Weights of a small mixture-of-experts language model, trained from scratch on English Wikipedia.
Training: a variant of Muon for the experts, 503M tokens, 2788 steps.
Below are experts of layer 4 (counted from 0) of a mixture-of-experts language model. Rows are named router (the router's row for the expert), gate (a neuron's input weights, with its number), up (a neuron's input weights, with its number) and show model dimensions 0-127. Each number is 128 + 32 x the weight over its row's rms, rounded and kept within 0 to 255. Numbers have three digits each.
Before each expert's rows: "mostly gets" lists some tokens that are sent to it at least half of the time; "comes after" lists some tokens at least twice as common just before its tokens as in all text. This comes from a sample of Wikipedia text that the model never trained on. Tokens count by the router's weight.

# expert 86
mostly gets: "==C", "==P", "=", "==See", "The", "==R"
comes after: "\n", ".", "s.", ").", "===", " ="
router:170152131123109121111164107072141132115092130140121139056126119165155157204085114132146113191037095099109123131120056117152103100119090206138084140092094127170083175144178108115115090112114125080170107098181105092113100131107198116138124088122112139153094155165147129134145124176076172162155140111114147057094104178155168132144124091117110124141097148138182148103122175102183127127105
gate0:180199171103143128057109120136115125156148101111136126096133156131143111100103186132137133133140082097133105103152088163101204141186114156148101143060161081150064152084157107067081133192153135109145105105074147061140110113108097111128120104186120184100108121169102135148091084142164127117129111148113159131171140115150204159056118139165118146090070129111102067125148138141136136140093
up0:093124195106092059158100102141143132144129119151118104155139148122135169117120113095090143100162156092112097128078174144094140060114126124090145118118159132163123085134095097112103109106117169079216122163140105116094165102058069161099110120091150089141125142135132140102172128092143159051154111093096095142201094148084132082175064050077122156139095114152107100132171129128173127128102

# expert 84
mostly gets: " (", " (N", " (S", " (A", " (199", " (B"
comes after: "\n", "\"", " D", "===", ",", " of"
router:090091096105153195143155124074168111099104126144119139146205173115139191148088108181153149148095134136157182168068065141115088168130123181158164125132089102114162133162163131115173130069122167084077159100182168099140051125084117071127105083126141122169151165128116160155142153151113181103113110138121155158120146112094106189127125141111159134129105091133186180096110106095135160157141
gate0:132130180130124102130100129139134158136148086114136120128130148152072158108070164176087123128137143142138157129046110183112100136140138171147100106097142151097162149173122117104141185176099111095132094118155121148120072095141082108152061106147175118156081136153112157079115160136114142205076111068117171094077096179157179200137135098117126124166128147120212148129087167150130058171124
up0:111144173104093135103194107109085155073115085091118109050122129117140172115145125126143108154092128118143144096162139115124120088126156154144168116115090115131167123099163148131094131088095075167174157100146095111177102093098166127095125072149065156138119071146134155141074157116139148097086119153137122156090095126167072066080170165198134118121141125145047182159127101047177143149124

# expert 47
mostly gets: " Candidate", " Won", " USA", " Name", "ournament", "RA"
comes after: " A", " H", " S", " |", " Y", " T"
router:139143136166146080168139111100141138120079145181138086153168128136121192184107130093108084176114112090180124148106054068111081135124153151073101112153155056121123140130145119104071075134115075096168073138095091169139167167135140147121109091151064164119117134175166180158127129142130080067105163088159128129101059121128144148146071141097158142100134157142111102121089094104143182132145
gate0:138155116161089063139089105172167113147071118092156149128102119127174128161130116114100139104125106168148060112127076141086146190166139089162138158131174117151137115144165133170128148121072181166135103069065155108119155168132083069131148127134094112094084096133154146130200132152106105106138145169158091149136162176159182121136116144147098088120151203098046129150142137091126199166129
up0:146096164168073119066039135170177144112169159112119080111125163120147115151088130132138141132174141084170138120173056157047147148106129147146172131119164116204111128155152157111135116118141123181077136131125148085157135081116141085142108126166108122122196164115117191097160094094133106094107111140126143086048147175146124164121073119147186114139143132081134125058095131104127149145143

# expert 5
mostly gets: " (", " \"", " (1", "^{", " (2", " $"
comes after: " |", "\"", "===", ").", "ode:", ":"
router:168121117115117165188173103172133087140195049098124188117110127102066110189093111131080147141080101137101123123087074099120119107142113153109135139179119158110158127127132149135100146079138121064109174139198100122112100106127187117133155063121071123114193165139114064162101179174118181095105139080132152105140159083147136141123132135158120094138120111167166170173139127107068120142142
gate0:153156102102110109112094172134089189122118092072113154166126171107098150115125139082123102128117099144105127130116129076064132081110116100147105156213163107157146135065112123151136107130064162157075070135146087173099164083134130138128153113120116104156152083129113108145099112099081136113105109080168071026141103095137087087181124135104146148139119111104116086125062157181127143135205
up0:157217153123137141136138078099150139098136121058126132153132101129136140105122186122130101146061190124213153098113060143056086151142152166099147127141161096117162122131095049144134118108093152120094106086186121111140087096046122090127119153112140113117112130125137089134073124174122081106116088099161133153151146166143151207128132094146106135110113122144148150111203104091095147173128

# expert 21
mostly gets: " Pan", " Win", " Ber", "in", " Peter", " Che"
comes after: " P", " C", " B", " W", " p", " G"
router:148067140114174129125133067105130126100111137118113153160157122114137102053088110100194157158103147165137135133142124203112079161125118120123107144136143081156115139132158150085104106037130102098155182151132176103098098149226126157113144169063154147116133174085153088105076126190170100123073115145143153147165166116110118090184112145106115108122165144164102116110164075101113179145158
gate1:096138107198163182146148187115123135133111134115173132067102139124134113119116092220172114155106141147126122091118108137157174135124107175149138128150147047125177126140189041103155179158137109131134139139095219114133075169105199102149108095112168155156126138136125098069081105109104172105166084153091131117200148136134139154131101125119144176163152107150122119134144122179120110137088
up1:114113089093104119113094143090118127130176096110085169113095097114050126165182095086093168128084167104060137137078157080096118168092133153135135124108101119122172161188124156099112154102080148132161115129191127168151121148092129077168144097167098167165111178154149180105099160073135114133133144067144113108184141119141153212137154119169168102171086144124126114200119091156109137126123

# expert 34
mostly gets: "ai", "oo", "uan", "han", "u,", "ō"
comes after: " K", "h", "j", "k", "w", "ak"
router:160076106096159119178104106078110196094098114130151167151135066193083108112104114125134149121081153153092148137174157107161090161138129118115164103095177069131093147173161126099141091161101134163146130152162186121148098161178077112151147093146145180125108140088154125126109120178195092114140130109161154162123186062092124114199114109121111087119125195147102112159190143142119175162119
gate1:114094145142164105100156120098107160055083130132148099082158154085132118112041088103169113148135139143104126125153159107115182153068153162154122194140143141084131100108183141089145130133104145125149142111168203158125136174124183113214134064072096082108135178094175133110112111121066103094119113182116171181134111063161148155121120130078129137122093122118144149096128177145142125167135
up1:109203141159103114087176126135110167094138144123122093113187131152092078145121088153173178109172125147140122075113084207137195153124180081150126166119097207117082141110152126087071138149154165138104174153155091139116124172145138150129140152105147159130127118098071107082110095152105138138132077082105133174150192189145131140141111117197079140167155134109101125068100122097114150101139